config.yaml
num_hidden_layers: 13
experts_per_token: 4
moe_layers: [1, 3, 5, 7, 9, 11]
lr_router: 0.000255
num_key_value_heads: 5
parallel_block: false
init_std_qkv: 0.0157
init_std_up: 0.0157
init_std_down: 0.0
lr_mult_qkv: 0.7
beta1: 0.95
lr_head: 0.00522
schedule: "wsd"
decay_shape: "linear"
Below are experts of layer 9 (counted from 0) of a mixture-of-experts language model. Rows are named router (the router's row for the expert), up (a neuron's input weights, with its number) and show model dimensions 160-191. Each number is 128 + 24 x the weight over its row's rms, rounded and kept within 0 to 255. Numbers have three digits each.
Before each expert's rows: "comes after" lists some tokens at least twice as common just before its tokens as in all text. This comes from a sample of Wikipedia text that the model never trained on. Tokens count by the router's weight.

# expert 8
comes after: "(", ".", "was ", "–", ":", ": "
router:146108135126114111131122124119118160108113136120140137124165124155120134135147134110056145159139
up0:126144124173134123155104153171150171107140118144109123113133127125153091156111139109164135149138
up1:161150127107139112143143097087125146110104127086106157072175104082157109089150119122155127146144
up2:140136138125126106127099142112125137111162123114148140101077141109101187139093113099143126100090
up3:118160108157151100131126154126091109160178127084103142156145150149098108137094137151105122105105
up4:112154131125120169121141166105097162163114140155132128132141083183134119132138109162127116132123
up5:104102131124070145114120128157124153148146113138096130110100139091150126129103107115087041115135
up6:158120118079083166130095153101142118119123128126137137137096150123148135184147119092149070139124
up7:109117108139128123122147121169145131103129161117117149085143100150158112153094171170153112131117
up8:094135117139168137105130134120125178152073118158135121106120135096137079149180128127113141145089
up9:140159176119121139082133111146166123102151086092129130145142157109133131134117137144130178137115
up10:099157107152124172115161103147174158097141172094116138089115108115081100149150157098108125137103
up11:135123189132145165101165106144113107159137112093121111125128119136194120109114081138166118134085
up12:126191160118122084158105193141151125113105118143131119109118118103112111143156131103117087153092
up13:093161142133136129152151157187115121158112133134119150137141106120103145105128139167151087115142
up14:115162183112123135111108178154111136151132129108167135097115157170113110144132126120100142122121
up15:104134090112131105140103127137118137156145123137104134127140094109166144145157128092141100180142
up16:126157088120137117158155135127154109092125085109127134150120162141120131140119163132099085089127
up17:128139113096121148141118140118135149134120103142130116121151114096118129149152131106109112092112
up18:107117105134109129119114121117108151110149178161116133127134091113091141115127116141081105174141
up19:165115104135106156112090132111146136180109119153112165098147145099145101130141121100102159084120
up20:140117137169185129160100141108178162132104131139113104153131109139135070161129121125133133186102
up21:130141121094130137080109147116149095115119136165133115140152101133138081087117130102099148111148
up22:136156099091105169165153154162121109115082146181136151140136175154121129153083122130148095139108
up23:098143144167134081124137122136122149115134114119095164147111109109142125148139080127160135108134
up24:141134141113128144130105110143152110140119126110129132136100157156139118180124119118103148117098
up25:123099114116126142132126115086093159133128141103128146164116111124121124131071127142157097150105
up26:161163105126092135146134168116156081100096127118110145091191113113142129124110079139152134075119
up27:107145150091147141131156090113115146156075085113126139151118126170140118158117146096116129123155

# expert 41
comes after: "in ", "of ", "for ", "es ", "during ", "on "
router:132176139121135093121154121134106146161110146144074156133084090135123140159089106156110148124147
up0:120153125086157120163137127146152173092096158113132161144099140132128110111109124110138124200158
up1:166133149123170127155141101084141117134109128112098136136156104088130094107117117139151101130151
up2:110139138130099118134150085146137146143112103135166151141133137111154150139078102159138130161062
up3:102139129174140098135136122100082113149144169102100145116166090116109119115119137135120114156152
up4:083127106133149170152149105132142151184123143147111134124156076086112145154096090171135126115127
up5:104124098148075168153095121143099132154116134100158096129072131155144166106160118151098063128096
up6:163109102119138171109108097125124102102129150101116144155121143126135129152115145104110097099143
up7:128104108096109179123111111184115153127123134099119130156147155182173119130115132145122170085099
up8:146148139123165117140133148151099141127123107126150144115105137133132133118153147137082153132120
up9:121133181116154137113129144127129154140144100146154154138126129134171137088137115118151168140129
up10:087146118127140153129149078147108117131106156150109152129128105126111111117180170107100122118110
up11:152153144137138132132114090112128120118139120113147066118178159113202125141097117161184109138154
up12:105163170142125133146137139158148135161098127171133136115122116128130120120122128128116113170082
up13:096113149095146113125141114135110162155132156102106147092108134145109097095143112131162124142162
up14:121125133145139136129117147171117133136070106163151141096148116137123122124149166116144127107124
up15:158139097114124129177085124144122106142169108107149100115141070103176150125136071095135092152139
up16:120144126140147115154132089122183112106145111113146143159162112108142131110108146141147112080140
up17:112123114125127137123101141137164120084100109166127147101144095147101138157136108134146080116112
up18:123139151150128158129157107126135167132149150114125116133116107124167099104120171163114150151128
up19:160107146169111142134115135133140131162117151144131120123116145125162130154155126117139146156129
up20:128079160192178159111098118127126179104115150127106088154133091104147089117124118094158155148117
up21:091116149106077110098100129121144133122109096141150139146148108142129132108108169113126164134149
up22:108161088112125142144121139152151143128104173140142111142133146119108120105115151120122184125130
up23:084144155158132105125103104098132163117130125094118088121130065114165163123132119148140129118108
up24:179146142134113151114114102126130132128115148143146116152109163098121159120125143133081117143138
up25:034138125149124155145123116156086123112122105105125123141104111108157106138098153084092121118122
up26:146145113128123191151139135124129090111118140122131133135141140130078161148152078096151122101129
up27:097136134087129112127164168122105136128101110130142141139132152135165088143149109102141122108096

# expert 33
comes after: "\n", ". ", ", ", "ed ", "\n\n", "ation "
router:153168135137133136091146152124096146095083120127137098119101107098143137136131099156158146119129
up0:144130111123147125152118114156158148092109099111133125128123140106119057167105120131128098161165
up1:143119136116184093170109097101113125119102126109084149100121134111115104132137114122145103155123
up2:102146117076099094147113117129151139108163101140134166123096098143126132138093130133112164114073
up3:139139120178145105124146114118097132123119181135118164147158154144087138182091160114133079143146
up4:109147113146122150149155129090117158145148147118102140111111082106174112152109136114137116104135
up5:091132139128113173116098149161115096143112138120130134099095131096141136147107138155127073099103
up6:169104120106139156121093133131143136121128164134115117148145132132102149158135099097143090178151
up7:111111075121103163151097118144156125129132095118091155159110117147147120154108141145153160136078
up8:146131098137132138097176117163133124156101099132108091149130122130144144115162160131115138173104
up9:139160117135108173126119158151154151118169119140126149152140141118154139086147099146150145152151
up10:085131112128164132138124121151150125118113199137139131116115114161131104139134152088115131135132
up11:141084160150127102123146105127147085125136136133152129125137140087203111131120116169131129146125
up12:132179119183121104171088138151138155124135146119106111134136137095107132143124129100141132203141
up13:076158127124131129115157135151124187160162168128126129149130112134097109119094094126131101148156
up14:111140120088134143094086145147099141140139130120154158161131142145091156154142122130119157168142
up15:161133114126077118150122124128133118128160164154126140137154123092167148153098123122134091155105
up16:120142087140142122157105145098139130113154123117156134182125139139139132117079147139112119068170
up17:111114116137149129112098119142147154094128122162117107144132100103093138169169128116118112103127
up18:123143151151130150119154129114130172121149166104112115120125120124152111111110167157114151151124
up19:147143116179116149137075161168203155155081148089111130103146152134119099128149157130147151108106
up20:130110145148155187152116104137126197132088128114135109112105110126167063153150114124134160130134
up21:119140128119100094119140114115097116113123106162124139110101130125135115102114153071094122130102
up22:171158084070140131149146113163123116124121166169146114119129137117107124104078119139142097089144
up23:121128132129139076127151138137121177105123125122124142145096132160102101131086123114084171130133
up24:114151157121136184134109123143126128106154143069132151147161135123145134148116133129113123129108
up25:117155150142131145161107144098117098143115122135131149188097144154145093138122147184159123148139
up26:142144130110116214143123170115154138107115122125100152122151144144121096132130057146162136118157
up27:125141098084090142150146107138118131137139137133144176126142096148156088122093120079131118144141

# expert 32
comes after: "| ", "- ", "; ", ": ", "his ", "with "
router:108133109130127146114130122142156161114153163131159073109119138115131123107088103158111128117129
up0:168135145091128115150116147150128159100121146102138137125140124114144100155125108142106098160150
up1:081114135122161114159175117115135088114129119071144111107158118101159103146157145096181093142121
up2:139153120137116099109113153124151135116153091173099181087103130146137142132077136144126149095121
up3:117098107148177112108165150112103108153137114078131148111164103134126141147067175142093120115110
up4:127162124139120150154144188129140163193139150136112141131131086122115109145121141146139120107137
up5:113137134100079131121101135133120138096157085133122121103111160125116143119107130123117097120134
up6:140090122092124123095133174134131114153096165127107096115128160091103174159136143101129126130136
up7:082125060122130144154146120160180125083110133119135113062150104173128137123126100210118118146117
up8:120146122147145134110115160150107160154103134141131101089107132123177132188176161108107129116100
up9:101105136105127127108119086106123150125171119121145155139143173113145118098160132130145133133114
up10:109130104104122129144173120150130153149147172111088110120127111142102122111130150097127153133127
up11:140121180114112128153176106084130128135166135108135108143139151104157109105120134152122066144117
up12:128149123127132145132078138114142149145145101138113097091113126100092095169127145080169112136146
up13:113155113146138107152124085167087142116127166105106150137127112117117122100121143167096118113164
up14:153123128123121124117105144139136148154192148110162157112142157145127110086175113098141134120135
up15:150098090138139122154081112127114127138159105133155106153118100118201114191103115129072109125119
up16:139107099124160061164134107088174154101110114114113140177157137171144117156133133131138133075133
up17:113140105100123131130135113124137142130124121148089116146112140123119108143166117125099135155120
up18:142148103116154145108115098130127134126149191096158107117135116129137099135155134152133142132111
up19:129129117149122141111094153092143106146129135132144139126104145107137111131128150116146150091099
up20:131123163138145150158079113130154210150091126132127079122108091115130097126094114074089113123145
up21:098160150101079099112153135120130136113097106154151150137164113142142151114144143043120141093136
up22:148163077112135142165144133165127128146082129121120089127106170139120108102106166136159130130101
up23:091116107110112089112101080122097167140135121114108139132123107129144114128115110110166136115143
up24:160147100118121120097096133162150096133125076111152162122097143161176158117113116145094118122109
up25:121132143136135085183080124134094158096113127142088131162119107123143126146162119148098117146126
up26:125130114131096150131089122099152126089113122185118121141133136150153130133124121119120110114114
up27:067128142080149127120155129127067159137054139100128130111145155149138114160098132097170134128140

# expert 17
comes after: "- ", "the ", "and ", "of ", "to ", ": "
router:137108150169095145149127135151176111107123189114094144124166120146149131130163177087117108133134
up0:126110160147118128142118119156178128098133114139115124136113127112134071134139112110133133144156
up1:096145151133144074125133091101169070127092128109087121090174099127149093081126144122168129132143
up2:130138145133114099129144116134121134123126125107152149116144171121119136143081126133101132098142
up3:122168134145171125094147095118081109116154171089073119135191116135088141116115139121116134146134
up4:099170137131157181128097150092129160170122146156151152159140103143143130138130116155142129151110
up5:086105132139105174132108122149096132134154150094146116118110139129126134126122091122098132156106
up6:139109091137114146101108151128157122119069152144148133121157152119120122156126132128129097135111
up7:110135066144112168127140091167167106097122139085113125122110117173151133137093126173142132148127
up8:088131135147162129088133104150146155118093140190141104107147132120145114137179153099084179132107
up9:107119175132119142090132070149136167137173128112126129120104115133131110075163166115138138157115
up10:117147111112152159144160166150124107122139188129136156110110107087122120107139152084132125129135
up11:157120176165138158142148113136119128118126153123156117118131136121164089131095129168167127136126
up12:120171157147119115119098113140142170109128156154124090139137130115116114158122147125132075165120
up13:130146119139148114133119165174112157141142138098109095138141149121134164099144110129090107116170
up14:176137151130124181095136143136102132143160130115158177121149154130103159102162105122138145120116
up15:160106127118126135131096133118112104135099128109151094102173060091128109134088130073092100168096
up16:134114119102153085148127085103172110095099128116120159160138130117160149146070101123116122125154
up17:098102146110111133105074142110164122091115086146139122140147125136127085170181144129132102136138
up18:141174132102132102109094115102130181120114172117134127116136137128148088126123165145120089148129
up19:154112105186089136108088136113163127166126160110113130155146170112158115154155129115163142105128
up20:117136162150162151138105100107131155133082120112143083136125119146117093156120156094136103162144
up21:104153113111107093133138139130110091103122135124118142131130120128143128112119115094121153132139
up22:142136107113139151139118109126131147118099180144122113088110122065142087115113122178164129126138
up23:095106081110093081136116093129113148097112131090106150140144072117151123168099124141134134123132
up24:107180146136107140096096112161132177153102159103171139160138148168117115136110106128118130088129
up25:108103187119107109150102140104134156144142104151139131162122096121143124175101102141126114116115
up26:139131115129085142126101143144145125142129129144122102138132149128108092115125093107172149108106
up27:096162152058123144128142156145087124177085119137161147140140121151153123173102144080145186127121

# expert 9
comes after: ".", "==", ")", "===", "=", "|"
router:165079123126138110091125134143132138098157163125116185120097149164110147162089150125131151119163
up0:124144137147195118129100126146171133102131138146131122152155129123117069159128158104116098159143
up1:128111123109154171153122116112157110089089126101156161116115093124124081078140151117148124123114
up2:119145139103141093120078135125137141121126103090128147130134167121134129122108114153141137091088
up3:114161102139119099116120172097118115101106162127113135174196123130121099140079136141102097147109
up4:069158133142168166130108145130106164167087167109139139081150121135127104144126134109139118144145
up5:149116127112087137110097114149123108139153096120149084129089148146125130114122120151089052142129
up6:149097100085146163106136127142095118080130107112118131140128188091122147092131142115142102182119
up7:132115103138113156131132092159143108112120140118085101082095131140141159147104117166163132142080
up8:134124145208169096120139132097123145169131117169141114159152139135151134148126182122112157120107
up9:115103166112149165083134132098141141093181129145109127183115130092125149112157134141113145103125
up10:136125111110171145107146128131162116141096154140122155130108148154123105126171167097151140138127
up11:142085146118147080140177148135140139140116177114131131129137126125155103145128143136098122153161
up12:093197121138146110160113156156162143130113134158105114123122138162107148160155138144169091161139
up13:102133116135131103105143137139108174172130145112134154138140119159097126134136098123126108156140
up14:122114134139138187126101155142093129137128157134116138106123172142133129110127134121117137107138
up15:176090125135084129117081107149094103167166117097157122148158113116118157135105093105111111147129
up16:139102107094179101160145116120139139110115111100151128189120176160121118163138139148133134114158
up17:123086124099148118153132107124137136096107104169089097154126125088127161163157106126121081123115
up18:139138143120092110130141094103138183094151181113165126097120110131145145114142132127122131167135
up19:126126136178151133106078156109137173137117139177143175137150158135161089157156128120150151108087
up20:121146115113136158123108141113113176120120139143162104146096104157128105118144148067128133140146
up21:086130117071105085086160115152145129118085097149160106111115132102108119112083158124114142138154
up22:165176062093132137160149098150143135126087169142144154110110143119110132118125128127129154124107
up23:085105124151126130157118079163116165120105128070124120155128066135100129151134117127168176146100
up24:125169134103120120115120109140136177102110128144114137173151119141131127158145125124142150117134
up25:127149133147129158148136115141128153085101132087103146148124100136166141142100130098145130160129
up26:129145129096097170143101155145156106122107133106083115137156161148085158140127084119156103111112
up27:101172147120144119120135116113084108134087161121158146139157095147162088166111150103134159105141

# expert 62
comes after: "|", "|---|---|---|---|", "|---|---|---|---|---|---|", "|---|---|---|---|---|", ")", "="
router:118160147107124129132135126076138122146119140177156118167149116140133122128062134126164146149084
up0:201113115126125143199079129146153145100124100125123135125160108128138081147114118139115106162161
up1:125125126130134145138159084107135121131118102114100107116149093117103098083139149091157109152128
up2:145136140127077080142102128109142106154171097124134154103087112133153140136127134124126129103075
up3:124156122130143090099130153067101089169131146089138137111152125125099107136115162154119096121117
up4:088192136143127175178136159110109142139163159131107129108133102144131114114111116148134108145148
up5:139150108113096176137064129145123147137136120139113108127140131131143150096115134141110103124093
up6:118095090098107147107167131133123131129109130117164122141126138092121135136101149083163098180115
up7:089114082106073153126128107131127111112109125109126139133109115146122156154127082185156151144128
up8:124140129157150134098103137131112175154090098163180135126142091122162099147148136089109126122114
up9:129109127097100111077147088107116106129153106133116103138094141102150141073148109122148135082129
up10:124143081161133156130154121196129163144089150147142135153129098168145121137173136106146152162121
up11:147106168116122132098177099092114110125151136113136076115176149102190132122103138101163111152138
up12:092156155115160133163096132155139107140117140125106113077131116109089086117136143076137084176101
up13:115149141114155132106132103160111097128101163073097146134127082132146127093092106182102118125158
up14:147113175127119162106097138119112114082119127122158160104139154140120128103141159129146124110116
up15:166119094116093135140096110129103124145174105123156129158180097112151106157099123097132097137110
up16:133127093154163091194169112087159092078111100112147140154119124121151144110094137151121113121166
up17:108104109128125131104115140109167115092113110138130091132108122148132124202171161089103085079124
up18:147167146117124104124130143129157171121175144142114124105145130143130094126158138164129114153147
up19:176130151142134146125068163122151131166124183129124145161143162107136120127132148111091111086119
up20:145125141130183184144141127164136172146104151129159163145127111152140061146126139099137134136118
up21:062154096100113142143126140124127122093114094121137142134130120142127139090099149120112141126155
up22:127185102117140122172117099167089128152086132118136131145106140116103096112112115111116151093154
up23:132144122135115089114133102097116130123099131106116108137103096128143098148106166155157148085106
up24:124136150096101137136096118144114180124110152164166128135133149127133106138116147115084124125147
up25:099123121130128128140129073092099145125101131104130142166119113144164117120087132137131122149113
up26:147125123125079165158157150069154088115108090128105132134158141117151108118120071108155144081149
up27:116117156092119131092156130133120133154085124116129126123139151157136074149097146118151141139103

# expert 63
comes after: "\n", "\n\n", " ", ") ", "He ", "="
router:148143126135112091115155152139096149114128110124181110108097105142120139149115136128138147112125
up0:151116107102159100145131154143154148106121145161152137134126133110159066168128122172098116119154
up1:113145121108178122145135124103166135101083108074128132122193131101099112095136165111160128142099
up2:136126125117126096131132098121129122147106110132125173132085124131114137165112128151132128123104
up3:131143102108128110132134100123138102125122136097115126159187120128089131137117131108113132136119
up4:085137124108159156144132165095144166182140138153139111127116119115140149153103138144160121144126
up5:103098114130056127100107100160089117138099149152171073104137193173136143114134113139074089160122
up6:123076103108131145117123116116118116078079135077112126136135160080152146120105144103157105184124
up7:140109089115126148129110129162140153124106119115119155117070127136153140163091099182155120082106
up8:120165122150140122082169085154141146141112104153142126133140105128182121129182158129124141119102
up9:105118156125087174088110114094145112098144130121144140156124121105122118126143124161168138130126
up10:117117115132128175168154114136144115138113129120146163133112101130157109129149151100116131099145
up11:126103163099141109139157104094150098158137157115139102126124174101168135125143155147163117155115
up12:110165142148164137139112170185171118136135143118084165122105128118125131135155194140135165145102
up13:098122128119137114117130146189089175169126142108088120132141126146124120104147146138119129122142
up14:158137123138112148130090128139124086157125140122144156167131162136152163111149147121101150106113
up15:123127130132102129116095123102132116177196163124144118117195100091171121156116094076152144149131
up16:135134101117149110176148129109158152109121127049150151124154143145124140147127133113129112096130
up17:110109108086118142162109161112160131117136136171098144092150107123113121141173122133127118087144
up18:104110139104120117140131084109048123092110170150178122097123102104172124136111198165118161141145
up19:166127122169138174128106130141180124137130150124142134105110143116188097113148138145145143118115
up20:151080120145152195117114112132131155148142131125156140138106122095144081122138115092111127147096
up21:107130152106094086103173130108102111093089057123112117162135123151134139057116148110143164105150
up22:142166093109150151169124115137088136147126157141123123139107145125130117156104137130085151122106
up23:082110143113129087088129099138108152118101127116105120145109099128137117117130146117125111133100
up24:152151171158145127099073121153131202135126123098151124125122154155118130129089160153095126086087
up25:106099123126139129160098146084088129085113117127103122142105126183134129114132135146102125169092
up26:140129141121124169112115177105165094111086121136085148091158147119089113119127089125159105106119
up27:103160137069115111092121139104082135146108158145141140113152103145159084139146119098148146114133

# expert 49
comes after: "to ", "was ", "he ", "and ", "were ", "is "
router:116123151167110132086085140133151127125113147133128111158159126139158131114156127092144130125148
up0:131136122116170140143133124107160137096134142142100126122142107134120034152088147124134140194152
up1:112146146113168138165142122141120103109078128120122155122161089102123088152120132158170118152100
up2:139123115161110122143116150152173148114151092154132141128127158136120127133088115135115145107094
up3:126139137168106090127180125088079127109146136061086155115139123069113110119105133164102103140102
up4:101157096127133155145145128106117193157132152137141154129133085098155137130141110145155130156095
up5:098152140142122183085080130175115093132136139138117132145094141159115140118125144122112089106108
up6:177113106093110185143128145127096133129145146144129121153124117128144118125115150087140088182168
up7:131103053151093155115124109146118143147154135112151124090101098141154135115111116193148140157103
up8:138132111161128106101171124124132129152133096181157131137155111109137129162169152153115140127108
up9:095140174125117139133158138110105152137177107160135116163128107098129137082101096132176141152155
up10:151102135107126168092118122142144104162134132090122131140130145149145106091146165083136155107095
up11:173124144136121154123141092135143134115142145100094092095138139156175080147134112157115099120085
up12:135171154155136127135103152142147126160113122163102110114150128100097133131127177115173103151110
up13:095117127145129092126135154155085129154125175131107138131097144151155137098147125150142129138156
up14:116139126137134125136107139161153114116162136126135136109108173143119125119167117145116191131139
up15:154121104106131139123122105128146104151176137108128109124195142144157128185092139099124118156143
up16:143127112153133131154145123067143080095136126103124114176141147126135119110114180131128115094119
up17:159132071134116135137112102106156162106105140154120131107129092119132113191146122107125105105090
up18:120177149151123127111162109149143157153152141135113113150163075139140117137104162136137148133150
up19:156132127157131127097092181112125132157129118153094149158104172081151103120137137133156134119137
up20:113133134173152153152121104135157162173121101144121098126095123140100058136151139111132112147148
up21:118154112101067118121166131081127142092128108125123105112120137142160067075125185062123130098150
up22:141134122090105127189105144150148133153063152126137129113099146101118113107128157150137110110113
up23:081116153170119090103131097084099128137104111106096124160101116109142115148112143137119130113124
up24:145131131128126132112114096127152148133107110133156164146136142183155127137164121132119125132126
up25:117139094148124119165098153112091153138122165104158149139105124135118169119118102145128113125152
up26:165133122141118185166148144148139109112116135133125104128138153137149124092115085101127125104111
up27:086121157091138103154144146117103158159075146087115137098138130137115081126116117100162138106147

# expert 14
comes after: "|", "the ", "–", "201", "200", "202"
router:173095133142112110136173144134096107192122129141068122150116149118127138151119105133125112135106
up0:157120126129120162142106132154132160133142088154075161127149119108119088125125138108126110160170
up1:150143146127140117134116074092141127082098138113113123093138122113122114084137113142150126149084
up2:134159141114148150157132122105135127147139081145118148112109122147138134159110108161147128140082
up3:156127159163123116134153140118124114110068149090081155140128100120100149103112160129137080105138
up4:120146134098158165139139137138115134152127140135126124100102097127180111124119126145113115129122
up5:105113127138091147116107105171095153160157093151141117120104168157106120100149125138128081092115
up6:159089105102151180109119132130143122097162153092117101134136171118147147168133154097125090133136
up7:111108083108099149136139094165166136105103106120091134120102094148174139132100160200166158148093
up8:137134086146141151145133119125130147158093117179145113124113099133116120127131163119064177121099
up9:137125174140086155081116128110111154113153132123133150158141158089097147113128133150171147111132
up10:132136113107145170106143136168140175117112145141108157095133087139129112118112138125122145129108
up11:137147147189130143107145125156139069101145128119130124128118156083149099152118154167153108156122
up12:085180157103132101115098152111129106117129144136107146143152149131132127155125182096132116159122
up13:128148119130148135101139145093080149154106193128114132156118139119123133111142108153140119092117
up14:149144109110153186087089122151135111168108129122137155131114172131122129138155157121089144111136
up15:127122107097122112150096142119110114110139089089149082096132096084106145154086127095126126155099
up16:118122067108144097179146136119181114102126115137135144147132115116150119135109141153167084094159
up17:105130105092112159144110128142147162091077103156139136136146099156110103201153138113100085124098
up18:104117156137137152151151100112124170140144159113136108147124096120156127114128157147123143151146
up19:136133133161128117134131111139121111172133129151122164088133158098162149145154150084147143089125
up20:163105111141174168153104108155125175128129145136133132124086096150145051164135098140117108158138
up21:104098110122096092126124108139118125105102098155132139162123092137073115081124166105088124115135
up22:140156095108113136149149101172121109130103153113143141126146116130113128121171138123120142111116
up23:104118130142125112133111083130131108127113123161120129133108069114125110161124129088133124126117
up24:171131173096134162107058127148157154126144104128112116186138131133125174115174117176079093091116
up25:130100124171081131139144117119073138106095140108153143111149100148167133138105113132144151099143
up26:138160121107091170136111137128150105102113123115107145101141136123114107125141092113172108145128
up27:063135161097151114120131122095101135141062170143112118122122133121145086147133165119122144145119

# expert 21
comes after: ".", "==", "===", ").", "s", "|"
router:148143114136158161099149140147121149091128107140124094114071131090152137154138093158145185145140
up0:143114119120129132135131155156153150128095118139135152124130123104129046163126124120119127136143
up1:126114118136149117159107146102133140095116096097139144108169067139138126105158131118163092149113
up2:102145138137107081127113145114143121124185092153133151146108110157148140093100131118109142132104
up3:115130135170144097070149123139095128101125149087109192159152108122103116155108116150142106142139
up4:089157144130159162145153178106117190171138151125114136116137090118140107138107112145163107145115
up5:121123126114097163075111111133128153134150143120132104117115130157109142094117133121100089119114
up6:163116080136131153117128143118131148116097150154114121099129138097155155156113161081115152142102
up7:152103096114081152159106121187163116141140142112105109129138101167144161140122164164144153116108
up8:115143113142168133124125117150148133114116132164153121137134083125164163137149160138098139143112
up9:128126149144120150134091112087143139131170113154140138183128117106088158104123159095133172103117
up10:132102076124116169124133139141151134126112154153133153117149065144126087147167143089138154144109
up11:108068172134138102098178089107151109112136132085139135108148122109163110161114107167152108128122
up12:136142154126075131113069115147145138142115127136104122114139147120123123091113137093131128166116
up13:099131126160133125098108141154094105153145137127074116150146118131084131139116116131098139121155
up14:151162155130129148089089155151080136155147142153138168115102171142102144119159141136126152133119
up15:149120121135125134129121127149134096169148111108136141149165076092136148189087127121102104165102
up16:128107084131149090180154133098131121099139101079100143165100125111133146123104109133163113100154
up17:106155153090139140135120151147167133098123129138137104121102079128119110189163108126101067124158
up18:131134150122088132137128148113141115092133110126147122127133114134119114125138161123146089128093
up19:164131145133119159107101137149155137171143134143108138137111159134125120179164149118179142100120
up20:135135171166167219166119116113125201138131142160132101146104126152136111129141136099135139115141
up21:083147078109130125091148121120096131106118125167161137131145126127102105111132119085107153106163
up22:147106078099148121139126119155121141102087171151148118163144117131122142136141154162184160128081
up23:095098135148147078133141097131111148116088117095093135139147087127142144131108141106141179137130
up24:149133127081099141095092129174142135103127106119125128154135143125119093154120188122094114137117
up25:111142110149143124158096134105099157127115139161154173127133070141169118164134106138142145141123
up26:138138140118097158100156200118129124101134157142110128126150118128142147119116075108126130083137
up27:116126152132151115151119102158093098151099122119113144120102116127161108147131114119134136141143

# expert 47
comes after: "- ", "| ", "was ", "(", "–", "were "
router:183138139155162142144121137164131142085114163131157154133138126124171150110176157122116108103090
up0:156126111150174113144118088165167166146146131117114100121170151132122082161118115104125105137154
up1:143164101105190123151164142101163128070112098112108115116155103134130132106151123114122140134110
up2:130127135142118099122099110139153141161101087111119146106138115122121134142076147136100126122099
up3:109150075172147154144110147139143126107127135137099128145176127109122095145104173189128101135108
up4:089157133131143176148127170072122146145102120130130137106132085132148089135110133152140131098139
up5:118158124130113156089099165148132146141143134139131170110112100159123119123110127134088109132145
up6:119115088135138159151134123138094135112139151118120120134123154149114137157114155088168125194151
up7:101130085112168114125116110152136123102112097111080085112121134153198125141101123156143153133122
up8:127165118160159091083107122137112131133098122125178101119118135103174140121173117125089141120112
up9:140130135097112145144137126153145151112148127108139137185096116153109128125145146131133099130142
up10:106111085111168176098121117148119115137129165157118136126119101153116130096139158090126091134123
up11:121129135121136106135135089108143131155155149092149080129108188131170120141140130166162109106118
up12:095175142129136146134115153143182162116087141184116113101118132147130112119140150093157126162113
up13:129141151133156148140129124150131169115111163105114138139202131102113156111135139144104135154103
up14:166149108117127173135102143107123109123175157101143132104106175141113161126150136104101159148147
up15:140101136158124100152116087145103133119159111113148107133164078105106136164091117096119132158140
up16:139134127160173107152118141122151135111100107088132101171115139126157132085126156116143068098155
up17:105127116089138124135106134111103133087143132127091109131116095123130150186136125148124128104120
up18:137178142106131133121149140134102168109155143114165114123112100118137136152091115144131140160151
up19:150102126180090136102052154118136138143134154168112138097118133108130115134121095145099121090106
up20:155110135157180143140133098145161168135088145130142117107121158133126114146155151141115173137109
up21:115185137107099136116154139108108145081116112145168166098128140128138121098149128087122115106162
up22:154150058105148146167128117174124132125073158157130134134129158108139120096093122136137131094122
up23:082128135145087119120157112118134141094096133105106164119150108135116120180133127136141136133074
up24:135131133139117167148129131163155145150100104159170138157111127099170080134137136113133130137084
up25:099114119126138148160120136123133140142134134103100107134118106134135128144149096144106132128137
up26:138129125121128159132070183106163105122132114148113147122145115127129118140140076105144117121104
up27:095148135066138104133113142159106141129129153114119137095121150164168116113111135106104140125109